config.yaml
d_shared_expert: 0
rope_fraction: 1.0
qk_norm: false
parallel_block: false
init_std_up: 0.0584
learning_rate: 0.00672
warmup_steps: 200
Below are experts of layer 2 (counted from 0) of a mixture-of-experts language model. Rows are named router (the router's row for the expert), down (a neuron's output weights, with its number) and show model dimensions 0-255. Each number is 200 + 40 x the weight over its row's rms, rounded and kept within 0 to 999.
After each expert's rows: a language model's description of what the expert responds to. This comes from a sample of Wikipedia text that the model never trained on.

# expert 56
router,254,271,135,251,189,226,140,195,183,181,162,215,181,185,213,253,226,217,246,142,145,126,243,162,259,147,228,138,184,154,158,155,207,197,171,121,147,170,120,225,228,248,213,265,208,206,249,145,145,254,249,217,249,167,195,146,207,197,235,165,278,229,179,228,218,165,176,215,276,180,142,238,181,255,178,212,291,183,269,166,214,172,234,163,166,250,283,233,191,183,133,287,157,143,158,212,179,200,138,273,220,172,174,217,183,230,235,155,239,218,150,230,145,260,201,225,153,163,249,217,229,189,167,297,244,162,163,226,216,186,135,198,179,244,151,148,191,106,195,151,167,185,237,161,160,181,214,258,165,237,198,210,113,253,234,233,184,262,176,214,152,243,193,214,257,205,179,161,156,266,240,209,215,252,195,231,222,237,184,191,208,199,260,208,145,162,168,197,193,177,151,130,213,128,176,213,244,213,132,206,169,251,172,198,175,223,177,168,208,243,219,151,187,191,254,249,209,195,217,276,236,172,173,162,174,198,164,231,230,179,156,171,222,209,202,210,145,218,215,195,205,213,195,227,264,175,197,171,130,300,209,173,237,233,149,175
down0,224,242,241,270,254,206,251,149,169,224,203,184,157,249,122,267,127,159,217,316,145,132,218,134,167,158,222,161,203,272,161,139,191,154,163,229,189,137,205,221,173,157,238,213,228,243,209,171,178,175,203,196,215,212,134,127,187,205,214,212,248,241,227,161,186,130,158,239,208,195,187,184,147,207,175,180,205,215,212,166,174,243,226,156,120,218,160,141,176,195,189,298,203,160,212,202,227,230,240,172,107,221,211,214,155,273,184,203,167,236,147,167,234,164,240,254,211,166,201,149,118,209,173,189,140,238,212,230,274,207,178,240,134,196,240,211,260,179,210,259,127,268,189,203,153,179,215,225,230,178,221,229,176,158,221,167,241,245,209,225,239,227,185,143,144,215,222,205,183,244,183,84,199,162,189,156,202,192,200,195,197,235,166,192,203,217,212,224,171,184,164,175,186,188,310,178,293,242,247,235,174,193,217,233,208,126,221,295,215,210,255,169,213,203,262,162,241,165,148,179,206,162,196,237,246,196,223,163,210,253,190,193,214,173,254,280,204,174,175,289,270,219,175,207,215,163,278,208,264,133,215,196,166,247,208,160
Coordinating conjunctions. Mostly and joining names or nouns, plus or, which, who, but; also word-final pieces like to in motto.

# expert 49
router,248,205,156,223,174,220,192,188,210,179,173,180,196,159,147,188,200,182,106,185,147,184,245,230,264,145,226,297,261,187,164,180,215,242,173,198,168,230,263,160,226,250,209,128,198,213,229,149,205,243,262,168,269,176,184,209,192,138,190,254,244,191,181,238,179,219,183,199,249,180,176,241,148,192,169,173,257,159,174,239,167,146,232,165,207,168,177,155,291,151,230,212,192,135,105,248,304,148,191,234,208,193,208,242,191,220,204,236,244,173,241,195,171,222,287,187,201,163,163,215,190,318,224,180,216,251,213,174,265,237,128,250,209,178,198,154,171,173,180,184,201,260,270,227,248,171,166,217,170,159,148,200,169,241,173,177,193,245,227,161,179,217,207,216,253,202,183,173,231,215,167,215,193,169,209,229,133,154,211,264,233,194,299,132,232,158,214,191,213,211,162,266,255,238,130,169,202,234,278,216,155,157,234,237,283,222,231,130,187,219,200,192,154,172,155,238,203,253,196,209,145,153,186,253,235,134,148,102,177,183,229,186,138,208,261,216,221,165,214,225,231,178,268,245,277,226,174,210,157,204,192,117,248,162,174,194
down0,197,231,183,150,246,145,172,223,216,196,206,168,189,163,209,221,216,196,255,226,183,242,138,157,234,230,183,161,155,220,182,148,146,206,247,217,208,204,180,175,246,213,274,221,184,160,199,176,156,186,195,247,206,231,195,254,195,173,153,205,119,118,202,196,210,200,214,222,243,114,250,202,248,186,164,257,252,245,235,178,187,227,216,221,209,183,194,119,173,161,229,178,177,185,185,188,135,200,200,164,183,181,190,191,254,161,197,92,184,130,213,240,242,177,126,251,187,195,265,269,112,237,232,145,169,151,190,239,199,235,189,180,238,198,241,146,169,193,219,204,191,184,195,304,164,232,170,176,159,207,271,183,201,168,175,266,116,174,169,277,198,137,251,153,181,124,192,171,229,236,197,257,153,204,187,193,248,181,263,202,225,165,221,163,205,174,105,182,148,146,169,233,290,185,208,187,154,285,104,277,209,118,235,190,190,162,189,250,162,161,222,167,210,205,155,219,236,207,102,187,212,218,217,186,146,239,245,180,237,272,221,171,183,213,154,296,175,222,251,187,221,214,255,244,269,134,198,206,196,172,244,249,273,256,194,204
Table spaces and ca. Space tokens before numbers in table cells and after months, plus the piece ca inside words like Africa, pataca, Apocalypta.

# expert 8
router,221,186,215,207,232,264,173,242,181,188,170,218,222,232,209,193,227,266,152,119,179,170,268,200,215,201,237,139,177,262,188,173,191,133,239,251,286,219,189,278,226,202,234,160,219,263,207,217,319,169,224,263,268,177,272,178,174,241,175,248,181,207,158,219,222,185,303,229,151,287,279,152,185,170,194,253,242,191,238,207,208,167,253,209,197,220,149,206,232,180,200,129,165,179,192,172,169,237,203,151,147,140,154,248,216,148,188,234,255,166,194,196,172,182,201,197,235,217,232,232,214,220,235,237,240,178,289,186,204,233,140,197,226,274,180,255,211,231,238,164,194,198,230,98,214,164,220,254,211,201,198,196,284,218,265,245,272,203,150,155,220,211,236,181,247,232,158,240,188,147,175,159,200,242,246,197,211,256,225,223,199,280,192,180,189,205,176,161,217,199,133,176,221,137,189,241,169,176,162,214,225,254,264,211,188,225,136,236,191,211,215,164,173,207,292,169,184,247,174,149,246,202,193,180,194,150,195,192,129,221,153,225,209,198,164,231,254,128,261,291,193,219,225,168,231,169,198,107,252,247,233,143,198,126,257,202
down0,243,206,208,192,202,166,229,238,241,159,165,116,230,189,181,155,145,215,223,259,191,164,165,231,207,160,189,205,216,194,220,242,139,275,178,202,291,194,203,251,164,259,219,147,230,142,220,173,275,261,183,166,150,195,148,195,217,111,240,117,156,227,219,226,207,160,187,167,176,127,226,273,142,237,179,251,199,214,215,220,176,191,175,245,205,245,205,223,217,161,220,287,162,189,164,214,208,200,201,224,171,248,214,202,175,209,186,237,180,293,135,223,218,155,168,197,125,154,160,190,204,196,90,234,154,181,211,208,143,232,227,204,117,213,221,213,215,243,156,135,223,199,159,228,212,218,140,141,138,223,333,192,207,206,126,207,185,223,221,232,192,222,228,169,209,241,198,242,218,205,193,233,258,193,159,123,191,201,204,245,177,101,217,200,218,211,131,209,212,222,238,193,180,214,190,146,233,219,155,169,118,152,166,152,225,157,194,250,235,151,189,205,137,184,248,259,168,206,164,220,131,156,206,214,293,206,177,249,227,167,202,240,173,210,114,155,146,240,163,186,219,205,277,169,156,257,182,246,155,141,226,235,249,180,258,140
Sentence-opening prepositions/conjunctions. Prepositions and conjunctions opening a clause, often sentence-initial, such as From 1702, In office, after, when, until, while.

# expert 19
router,223,185,219,158,147,232,275,109,196,134,220,235,208,178,255,242,304,160,235,157,217,233,261,201,204,262,228,155,136,157,229,236,197,262,185,194,249,264,196,188,157,129,151,250,196,86,211,243,148,210,143,232,251,223,168,227,194,181,273,146,191,207,134,188,278,253,182,203,160,253,251,186,270,200,170,267,146,257,178,169,189,200,216,242,215,202,178,180,189,218,167,199,245,247,262,259,195,183,190,152,158,100,217,188,187,212,235,184,173,189,251,201,166,171,171,115,151,276,149,244,176,209,217,189,215,145,207,210,165,242,148,178,229,133,226,141,128,212,140,207,169,173,208,217,206,250,247,149,236,277,189,250,223,236,208,198,146,230,232,198,147,173,204,246,198,246,239,212,135,188,247,192,205,216,224,146,185,205,219,272,147,176,240,245,185,222,251,212,216,209,176,248,170,178,184,181,176,206,215,189,236,234,180,174,244,186,200,233,119,244,178,184,229,192,212,212,199,218,222,158,192,158,225,189,114,263,180,200,225,290,156,156,177,145,150,226,191,169,196,262,195,180,90,209,147,180,200,182,238,175,208,149,196,276,145,217
down0,272,220,186,166,188,177,309,151,143,217,216,188,134,281,212,225,195,215,207,147,226,238,190,197,183,224,187,218,245,91,230,241,289,226,190,58,201,256,172,143,238,242,249,166,180,218,187,245,186,199,145,230,195,252,198,212,212,176,155,234,214,214,165,234,252,185,183,203,198,187,199,200,176,222,230,173,242,225,217,167,220,295,180,206,226,194,212,189,271,218,243,229,164,237,213,116,197,151,183,164,203,291,136,252,213,220,254,230,238,242,237,136,176,228,195,192,180,201,197,156,194,142,150,181,210,203,230,262,184,226,181,176,251,170,188,118,110,147,252,199,191,221,188,161,188,165,235,240,173,189,206,287,203,145,220,140,190,156,249,315,240,240,233,184,173,189,210,173,165,153,241,179,234,252,221,222,241,175,189,269,235,137,198,175,177,202,164,261,219,219,89,197,188,201,158,155,187,215,196,166,250,225,256,220,229,194,230,246,202,243,174,184,266,152,155,134,153,135,211,179,196,174,238,223,164,203,233,111,240,173,219,223,132,205,203,287,224,197,237,207,169,256,177,204,255,269,206,146,221,240,206,211,185,227,227,155
Word stems and prefixes. Stems and prefix pieces early in a word, such as com in incompatibility, war, air, anti, pot in pottery, usually followed by suffixes.

# expert 60
router,243,292,204,218,188,212,182,234,270,215,211,195,200,233,199,173,191,134,177,140,251,260,144,190,272,192,250,255,201,142,136,224,187,193,238,207,257,208,250,194,158,131,149,195,187,148,194,226,187,156,230,121,208,287,212,196,239,201,184,156,268,152,161,177,241,158,169,210,248,165,133,211,187,184,218,201,244,131,188,162,211,173,210,274,233,177,214,218,184,180,206,97,206,188,227,169,269,213,131,226,160,308,190,270,254,174,234,156,218,201,130,238,264,187,257,184,223,172,151,177,185,161,152,219,202,174,158,252,184,183,190,155,231,160,220,167,255,251,212,219,130,264,128,182,203,214,217,181,230,189,175,237,181,212,259,193,153,150,205,220,179,298,217,186,162,161,158,174,182,175,241,267,215,155,182,166,121,160,183,242,210,232,188,157,215,216,261,219,238,145,112,133,133,154,158,224,136,182,181,205,250,120,169,176,237,141,249,234,183,212,214,188,246,211,191,232,127,165,223,194,215,283,239,203,230,160,169,193,248,230,177,172,167,195,179,111,181,164,248,223,215,205,194,223,264,274,205,219,259,210,188,223,211,128,176,204
down0,193,182,250,289,187,157,227,157,223,204,192,208,152,176,190,143,178,193,210,208,240,285,175,257,226,155,201,187,163,149,205,262,188,218,203,195,223,212,212,210,192,164,220,223,205,287,223,241,185,160,240,229,168,191,247,227,207,178,182,218,198,171,128,250,149,187,230,269,150,245,152,228,225,225,275,193,185,162,252,253,225,168,188,258,202,165,166,174,210,158,212,226,213,256,165,155,185,238,183,194,182,253,202,208,181,164,227,201,180,176,269,244,191,180,207,180,178,205,193,194,170,250,213,192,236,166,164,224,123,175,194,132,239,192,169,245,81,238,179,136,232,225,216,261,271,144,176,238,108,184,180,239,138,196,149,124,215,210,203,207,269,203,238,268,198,285,236,162,251,253,198,263,225,187,180,157,191,231,229,140,88,143,185,246,221,222,192,136,293,147,140,222,194,191,173,156,163,159,216,173,219,186,219,124,98,295,164,291,166,226,238,196,143,252,200,117,181,181,208,219,221,251,182,194,213,238,187,208,163,201,278,219,199,238,184,201,188,163,254,173,145,206,146,174,291,150,191,181,141,180,224,216,212,217,159,154
er suffix, nationality words. Agent suffix er, ist, ent (prosumer, layer, Prosser) and nationality or country words like American, German, States after United.

# expert 52
router,215,246,172,261,105,199,175,217,226,172,173,164,143,156,129,211,165,211,163,198,151,213,218,243,238,118,251,265,260,227,150,169,169,268,235,237,170,241,256,145,207,246,239,149,121,235,302,140,218,192,195,174,213,135,215,156,168,226,193,185,197,213,169,207,208,160,197,255,210,190,152,215,170,198,193,162,235,182,224,229,134,196,213,158,221,148,211,220,188,138,237,271,231,147,123,234,266,163,236,229,208,139,182,246,184,167,237,211,259,124,234,155,150,239,158,220,206,217,163,155,230,243,235,173,246,235,179,165,214,245,175,242,193,140,122,188,198,164,233,141,158,224,247,196,181,198,166,201,243,146,150,231,195,187,184,169,195,203,198,165,179,167,237,159,191,209,116,138,238,176,180,195,155,111,200,260,128,130,260,199,203,209,280,187,234,128,162,212,265,159,225,233,216,210,118,165,178,254,258,198,127,199,190,221,258,256,243,188,179,200,226,204,209,123,157,212,212,220,183,217,189,198,184,261,268,210,147,128,204,212,256,188,156,194,222,229,223,189,144,221,224,167,229,272,232,202,127,214,142,241,200,168,248,151,238,162
down1,138,150,222,240,288,184,212,277,231,181,209,173,224,176,136,194,184,171,174,188,249,155,275,169,209,250,202,115,184,206,209,173,173,204,239,199,187,182,191,208,169,222,223,223,159,205,170,202,189,216,200,212,253,219,186,201,317,193,224,181,222,116,234,160,210,273,162,193,231,127,213,137,240,242,221,243,192,158,196,166,186,164,216,288,195,231,218,296,180,244,262,174,174,214,120,181,223,250,245,231,158,206,204,126,243,204,318,170,163,318,220,210,211,162,216,110,193,201,163,214,271,126,200,186,153,266,187,202,224,212,195,226,205,262,254,184,94,189,239,160,198,196,183,200,213,241,219,301,187,223,150,190,232,191,240,225,189,161,138,234,232,172,180,185,236,276,211,167,200,182,202,255,195,291,210,192,191,126,282,179,193,144,254,223,121,250,267,222,226,165,249,215,183,142,215,204,165,247,258,264,148,183,190,162,240,243,255,137,171,189,181,145,234,178,161,206,163,198,192,166,174,232,182,160,190,179,212,230,185,216,174,244,233,206,176,200,210,215,147,206,214,195,168,169,127,201,232,205,275,182,198,155,212,212,228,262
Roman numerals, table tokens. Roman numerals II and III in names like Delta II, blank or number cells in score tables, and nouns such as form, composer, structure.

# expert 5
router,137,227,147,240,232,151,220,213,168,150,148,167,210,109,173,236,198,164,195,129,195,209,198,221,221,179,213,207,221,205,229,170,162,176,204,157,213,195,181,202,121,201,175,175,171,171,222,221,183,194,162,140,143,153,205,209,224,215,160,227,216,210,168,168,196,159,239,252,225,168,169,169,137,212,228,186,188,193,196,193,161,232,161,121,161,231,179,162,225,132,190,212,233,177,147,228,207,195,206,165,164,245,183,171,199,179,144,185,180,226,220,126,208,233,132,183,151,233,194,137,246,199,232,183,221,184,235,123,151,124,304,125,225,132,184,186,214,150,223,224,193,165,192,159,177,262,212,198,249,223,209,253,145,217,242,228,256,284,171,115,127,253,205,144,242,220,216,199,241,154,216,169,126,219,185,221,126,149,254,221,161,257,144,222,170,212,153,152,204,144,114,196,160,199,148,242,263,321,173,141,249,170,167,250,286,215,229,167,234,246,211,279,216,176,277,192,157,243,174,188,153,244,174,169,243,221,223,171,140,232,241,206,189,126,225,269,194,220,141,225,141,175,254,179,261,196,168,135,158,242,243,204,222,193,238,163
down0,211,207,171,140,136,186,180,156,201,138,142,121,225,221,184,202,230,257,191,261,197,210,163,202,165,194,219,194,111,271,258,208,203,274,221,196,266,167,213,178,272,170,243,230,205,207,208,145,201,171,246,231,196,192,233,238,115,190,198,145,195,235,208,203,267,158,247,169,226,201,153,176,252,175,219,154,221,152,210,167,220,168,200,151,180,251,200,266,186,216,279,207,164,172,215,218,223,228,196,206,183,213,187,261,225,228,140,261,166,153,223,113,212,100,121,116,150,202,179,70,178,182,237,229,189,257,172,172,267,221,247,269,204,195,247,242,158,203,134,262,184,221,232,204,217,209,178,145,223,200,212,165,224,143,207,234,260,178,240,261,157,233,252,224,226,261,227,195,125,215,212,224,139,209,203,279,224,204,254,171,182,163,226,192,203,221,231,166,218,133,144,178,204,171,252,182,186,174,210,185,238,229,172,182,220,186,219,214,179,174,251,153,197,213,125,200,263,214,196,227,168,213,249,125,206,156,153,235,188,199,174,195,179,195,212,224,237,125,224,236,272,106,225,158,188,252,138,176,154,105,142,223,260,125,180,218
Numbers and quantifiers. Counting words and quantifiers before nouns, such as two, three, other, several, both, new, plus the word ending -ive (collective, productive).

# expert 37
router,189,226,211,154,163,247,195,145,230,187,213,267,190,204,215,158,177,201,223,163,222,162,123,178,232,170,197,278,243,223,212,177,233,215,231,161,248,248,157,171,246,150,235,225,119,245,188,278,235,239,185,210,194,190,262,281,226,212,194,210,167,223,233,218,261,119,220,234,168,200,120,172,175,204,218,257,179,122,198,214,154,202,150,221,241,241,246,163,152,150,159,248,179,235,154,205,208,208,150,131,136,234,185,121,218,217,229,203,219,132,166,161,193,220,188,280,171,245,167,148,157,176,176,226,178,100,199,212,225,150,203,166,224,238,221,237,265,150,195,159,257,213,192,224,196,205,227,159,202,151,141,180,150,179,185,204,220,196,167,157,222,255,170,150,269,196,170,136,130,120,226,149,227,177,170,236,236,166,192,232,183,217,230,136,226,184,181,260,215,152,102,145,247,220,161,166,197,209,184,193,153,221,203,231,221,217,225,213,124,146,185,259,216,180,245,146,237,231,259,106,181,200,250,194,176,165,163,174,203,235,160,184,218,179,174,279,250,264,199,183,95,168,151,234,211,154,163,201,172,242,93,193,192,284,229,183
down0,166,184,189,171,230,208,191,257,187,238,290,261,199,208,275,238,204,169,199,170,209,214,214,169,191,195,161,138,143,250,202,173,241,240,260,215,184,143,201,289,207,243,239,191,200,162,127,221,214,161,191,172,120,148,170,189,169,191,226,241,237,211,178,192,191,189,217,173,276,228,154,208,198,261,231,217,214,268,213,230,208,183,214,214,240,180,217,226,190,235,247,199,190,160,199,254,221,269,162,185,281,216,204,203,165,222,188,155,155,232,227,276,198,228,218,207,245,169,200,239,156,155,196,220,218,227,237,128,265,205,193,173,191,159,255,253,217,165,147,232,213,230,211,232,124,213,106,255,180,165,229,200,218,284,179,130,189,173,162,274,267,204,197,172,175,160,152,174,128,205,235,191,197,275,230,227,225,237,203,154,199,185,139,218,159,200,149,134,159,252,205,296,152,260,149,282,153,209,196,210,216,269,143,159,238,145,201,207,224,205,131,249,176,105,179,266,257,131,201,197,194,245,188,186,207,195,221,243,264,248,162,178,248,145,218,140,167,201,242,122,243,185,257,225,156,206,217,149,202,153,281,248,179,146,147,269
Name syllables al/ar. Syllables inside personal and place names such as al, ar, id (Bernal, Mozaffarabad, Trinidad), and common first names like John, David, Robert.

# expert 27
router,189,118,137,147,202,215,210,249,144,210,171,195,204,215,201,194,194,165,286,259,212,258,194,162,118,251,218,195,206,222,285,254,228,170,198,158,175,179,215,213,233,196,141,194,220,206,159,238,168,147,214,212,239,282,185,203,215,113,138,243,185,97,230,158,141,234,182,223,276,228,191,215,187,189,196,163,151,179,211,217,200,186,163,259,236,254,229,215,247,194,267,239,232,239,255,190,203,187,240,159,247,197,217,192,203,242,171,177,166,330,134,236,217,116,183,173,256,157,183,265,215,95,131,273,147,117,215,214,153,210,221,204,228,219,263,199,186,191,211,235,242,201,155,158,186,147,237,237,218,222,233,226,163,171,213,252,235,159,238,172,250,194,214,186,246,178,250,186,235,195,166,212,212,286,178,149,190,223,162,239,263,175,117,192,200,257,179,224,187,223,147,210,213,208,216,168,214,206,171,214,187,172,203,230,174,164,232,255,169,221,210,190,226,209,166,118,238,128,166,235,225,211,161,200,82,133,188,219,220,159,163,245,259,212,195,233,194,253,181,217,213,236,206,196,259,176,224,193,194,227,219,303,115,142,146,168
down0,265,212,276,188,198,140,165,161,151,209,164,222,294,185,176,207,227,200,294,218,188,155,180,191,222,225,208,243,240,237,203,219,184,160,173,158,211,158,148,190,179,197,128,187,224,223,184,218,177,305,173,176,233,201,163,121,216,165,206,257,190,204,132,200,275,260,223,186,194,217,177,231,207,223,188,269,208,165,183,192,238,234,150,210,208,212,224,133,216,194,318,277,243,156,280,205,229,288,196,226,227,233,198,248,228,236,212,235,188,161,142,185,158,155,181,283,245,241,194,100,129,257,210,210,252,204,129,182,168,202,244,133,187,206,213,113,233,246,270,185,214,229,178,243,145,261,190,235,127,202,167,201,179,211,207,214,167,169,142,242,275,137,203,161,201,238,200,213,179,205,217,229,248,199,256,268,234,176,260,227,179,242,275,201,162,258,198,210,228,213,212,171,211,188,117,266,203,210,207,252,129,160,164,209,187,248,155,246,264,187,211,191,242,217,191,158,253,229,222,211,191,178,193,280,141,179,229,191,243,260,203,205,198,282,190,213,199,197,243,184,163,160,172,196,204,145,197,257,260,194,273,168,199,233,139,236
Non-leading number digits. Later digits inside years, coordinates and ISBNs, such as the final digit of 1925 or 2005.

# expert 21
router,205,281,259,255,204,168,183,227,188,213,213,188,191,139,148,240,189,161,157,146,222,231,205,151,221,81,179,223,167,152,187,197,218,173,198,247,132,167,239,174,225,220,194,172,181,193,197,94,195,196,162,202,170,195,167,188,114,121,170,182,180,203,246,187,194,187,215,246,179,173,188,200,160,188,227,195,207,198,182,194,158,217,206,170,254,210,174,174,192,170,94,225,155,135,173,283,261,183,186,249,180,174,173,290,190,135,298,164,195,189,254,188,181,217,242,199,173,202,265,157,241,211,234,220,175,287,177,148,169,259,154,206,218,170,201,160,142,262,234,135,151,231,201,162,297,265,201,219,264,176,164,272,170,197,230,154,180,144,208,148,208,204,223,166,223,173,203,216,212,155,193,155,157,186,184,222,144,156,252,185,257,263,204,144,211,147,128,243,191,165,248,240,174,219,189,99,194,280,146,170,130,188,187,219,197,197,191,231,252,231,253,209,157,211,107,89,210,145,167,247,161,160,168,195,201,235,195,167,187,182,222,134,177,166,184,150,204,212,253,222,175,218,197,228,232,194,171,136,205,267,195,149,214,158,182,265
down0,171,188,172,184,212,231,155,256,119,213,250,228,167,199,160,222,211,190,200,127,173,229,216,185,222,265,241,233,179,241,173,151,170,184,140,242,296,126,237,179,191,218,215,210,270,220,162,172,168,168,239,260,216,242,253,172,253,212,151,202,171,229,228,200,207,196,155,224,207,177,241,210,251,250,214,158,199,157,214,187,256,253,218,209,170,184,259,214,172,242,199,240,173,325,197,204,131,224,194,238,245,66,273,179,156,199,230,230,211,232,263,176,227,169,190,127,247,320,203,196,153,168,215,224,209,226,224,215,149,266,253,230,122,173,223,180,278,200,224,245,157,294,207,184,196,171,247,200,178,204,212,166,214,196,238,168,148,230,196,202,148,217,206,268,213,242,139,139,220,191,229,196,168,195,183,202,243,201,173,248,252,218,187,190,221,179,155,198,147,163,188,248,155,238,259,253,183,186,231,236,214,177,176,216,231,158,191,166,278,109,222,218,134,80,205,146,184,226,209,164,203,223,301,230,210,248,186,215,181,277,236,226,173,241,178,165,218,220,195,191,279,249,159,166,184,211,190,126,138,193,169,151,175,221,186,232
Table row pipes. Pipe characters opening table rows after a line break, table separator rows like |---|---|, and = heading marks.

# expert 59
router,223,266,148,178,140,282,140,209,279,219,181,191,209,175,199,207,200,236,150,172,184,136,260,238,150,191,226,185,171,191,151,207,241,205,240,211,262,167,194,146,171,213,217,259,202,223,213,233,199,223,220,196,142,149,160,168,200,176,277,143,170,258,243,147,232,277,215,203,175,166,182,190,283,212,228,236,207,198,164,134,165,154,177,198,176,172,196,141,132,241,203,148,153,239,209,295,245,178,236,229,202,266,173,159,199,197,146,133,182,196,236,208,187,142,190,152,121,256,244,196,174,228,237,69,218,236,198,181,266,191,211,230,270,182,242,159,257,116,184,207,173,291,127,229,226,163,254,235,148,185,246,172,169,188,210,114,179,224,281,222,226,161,240,220,209,188,296,230,218,151,174,253,220,187,276,175,219,182,205,230,192,196,204,179,147,181,157,226,236,175,168,203,161,193,189,241,159,180,207,201,236,148,154,253,217,240,187,152,192,237,172,267,177,187,230,272,182,214,220,157,201,258,256,195,183,264,216,194,186,167,223,184,129,189,187,208,209,168,260,195,145,153,217,212,172,216,169,279,218,146,285,211,174,128,168,170
down0,230,277,189,190,276,205,203,122,176,201,238,158,131,177,229,189,194,237,168,267,166,238,137,251,240,230,237,149,194,160,241,187,220,154,146,173,276,192,288,252,198,116,179,150,122,161,233,131,183,202,151,162,68,214,242,233,192,197,160,219,188,186,193,240,196,170,200,230,181,231,166,157,222,166,148,146,160,238,189,199,193,283,270,190,202,152,187,238,200,259,209,163,223,249,195,226,235,206,133,233,199,200,192,250,216,196,176,188,171,224,160,208,177,155,227,180,261,160,227,177,218,225,158,195,220,264,228,220,140,198,189,258,211,132,198,182,252,225,192,214,178,160,221,135,233,154,157,248,147,258,216,237,168,139,183,232,136,192,215,200,174,229,210,188,215,206,165,251,165,265,158,214,239,202,209,144,181,210,224,182,158,170,170,237,238,219,147,216,257,152,181,247,250,272,195,172,216,184,203,158,167,278,135,215,243,227,175,185,171,203,241,174,210,165,192,224,263,221,198,249,183,195,129,188,128,111,235,166,147,212,172,155,172,185,229,204,229,201,175,223,219,109,188,251,290,228,124,147,223,231,174,230,122,270,298,171
Word fragments after hyphens. Short pieces starting or following a hyphen, such as one-legged, Bolton-le-Moors, unable, plus See in See also and color words.

# expert 63
router,207,204,251,137,260,142,172,175,217,175,182,200,274,211,244,182,220,200,259,253,180,219,158,228,149,205,219,256,154,241,220,215,244,228,185,216,229,263,238,356,141,193,171,194,224,202,199,239,175,239,203,248,203,185,248,197,182,160,236,197,182,134,208,169,171,218,123,207,226,151,176,195,213,269,195,215,167,240,215,177,196,142,217,223,193,164,133,145,263,191,177,126,109,176,202,167,124,183,249,220,197,321,177,102,230,205,132,212,205,195,191,157,223,142,190,251,161,201,174,205,211,155,196,205,236,185,218,205,205,174,179,212,233,193,204,189,157,272,206,197,232,242,115,196,152,202,251,242,205,188,210,207,124,135,196,227,205,234,183,245,227,223,196,192,204,162,209,185,174,170,141,149,220,153,189,238,199,210,201,182,258,243,124,225,173,228,201,211,120,282,186,197,214,183,242,301,161,235,218,201,235,185,163,166,118,173,199,151,225,189,143,159,227,184,244,287,247,212,165,172,210,187,252,149,103,140,234,233,251,124,246,187,182,249,266,207,204,233,208,206,197,254,184,192,180,259,294,158,189,218,215,141,227,153,266,190
down0,150,153,223,193,202,204,208,169,250,118,152,221,171,209,179,198,181,180,233,174,307,177,141,140,205,203,201,195,201,120,116,198,231,201,198,150,142,176,214,180,198,114,254,178,247,152,171,131,127,164,219,193,164,226,215,209,212,300,227,143,284,235,218,166,204,133,194,180,257,200,214,195,262,213,196,258,199,200,207,234,234,253,177,230,205,139,172,122,171,232,207,220,233,238,149,188,222,278,237,161,201,271,191,177,183,233,258,183,277,218,161,161,185,299,312,161,194,273,156,242,230,194,114,240,238,251,253,230,247,144,255,229,130,194,159,191,196,266,182,200,157,177,276,114,190,247,240,168,162,167,208,228,177,233,151,196,159,182,148,274,139,182,226,194,194,177,248,218,250,201,155,171,222,169,255,194,197,237,192,234,226,189,177,178,207,148,205,167,221,214,176,208,138,141,199,225,197,175,198,250,191,199,245,248,260,173,246,262,159,231,230,135,121,194,160,184,228,139,237,155,221,240,197,183,190,260,213,215,247,208,222,151,215,224,166,216,170,207,237,174,152,222,186,197,232,222,180,252,215,235,247,175,197,281,205,224
Leading number digits. First digit of a number, mostly 1 or 2, starting years, dates, coordinates and table values, such as 1933, 1862.

# expert 14
router,193,231,191,267,96,185,173,203,225,160,168,161,143,168,115,223,164,216,149,190,155,213,212,227,247,125,243,244,261,233,156,150,171,281,236,250,178,240,265,148,202,249,222,142,136,239,287,157,226,201,185,170,219,134,221,150,172,235,192,188,198,220,174,204,210,151,183,256,193,197,146,210,168,198,194,172,242,173,226,226,124,169,222,159,204,158,205,216,182,144,209,265,227,155,125,230,258,159,226,230,209,137,186,246,186,170,231,220,249,132,230,170,142,257,170,221,210,212,166,148,237,250,229,190,243,225,187,173,230,234,170,245,197,138,136,190,195,174,215,137,164,251,249,194,175,207,161,202,237,142,165,231,191,194,186,171,179,220,196,161,177,173,242,177,190,210,100,130,218,171,170,194,164,113,212,256,143,134,272,210,202,213,278,189,214,131,170,202,270,168,223,238,236,193,112,170,183,243,253,198,122,177,173,225,256,250,256,175,171,169,241,196,203,133,164,198,219,216,180,212,196,204,187,262,268,216,151,126,188,215,248,188,144,202,233,235,241,182,157,220,212,159,229,284,222,201,118,209,139,238,203,164,241,154,234,157
down0,178,91,202,162,135,237,151,229,190,292,112,194,192,113,220,237,198,140,177,278,217,246,231,202,149,228,180,232,229,214,239,225,228,200,231,200,206,208,189,205,241,141,225,207,267,200,173,148,167,220,254,145,209,224,183,159,218,181,189,207,202,205,119,178,245,227,214,232,176,197,167,190,240,208,145,182,193,130,191,203,275,121,160,232,275,233,225,241,257,310,166,178,234,233,187,228,150,170,175,240,290,192,213,219,165,253,215,146,255,154,182,175,163,136,206,235,160,197,176,255,209,167,205,212,194,202,222,161,231,187,252,190,191,224,185,233,230,267,225,280,188,233,267,194,197,231,162,192,162,258,165,112,193,245,224,189,202,195,207,174,159,248,201,155,251,136,208,180,111,215,191,155,258,163,195,121,110,178,260,164,183,182,200,152,210,191,232,126,146,112,219,186,243,199,222,255,213,183,288,160,193,204,158,204,251,234,261,218,235,199,245,244,234,124,268,231,197,171,176,220,235,192,277,95,213,196,195,217,223,205,212,262,242,196,154,228,196,224,237,210,192,204,212,151,233,224,159,224,139,262,188,235,191,177,172,207
Table spaces and numbers. Spaces, pipes and digits inside tables and dates, plus some whole content words such as Poetry, Australian, London, medalist, associate.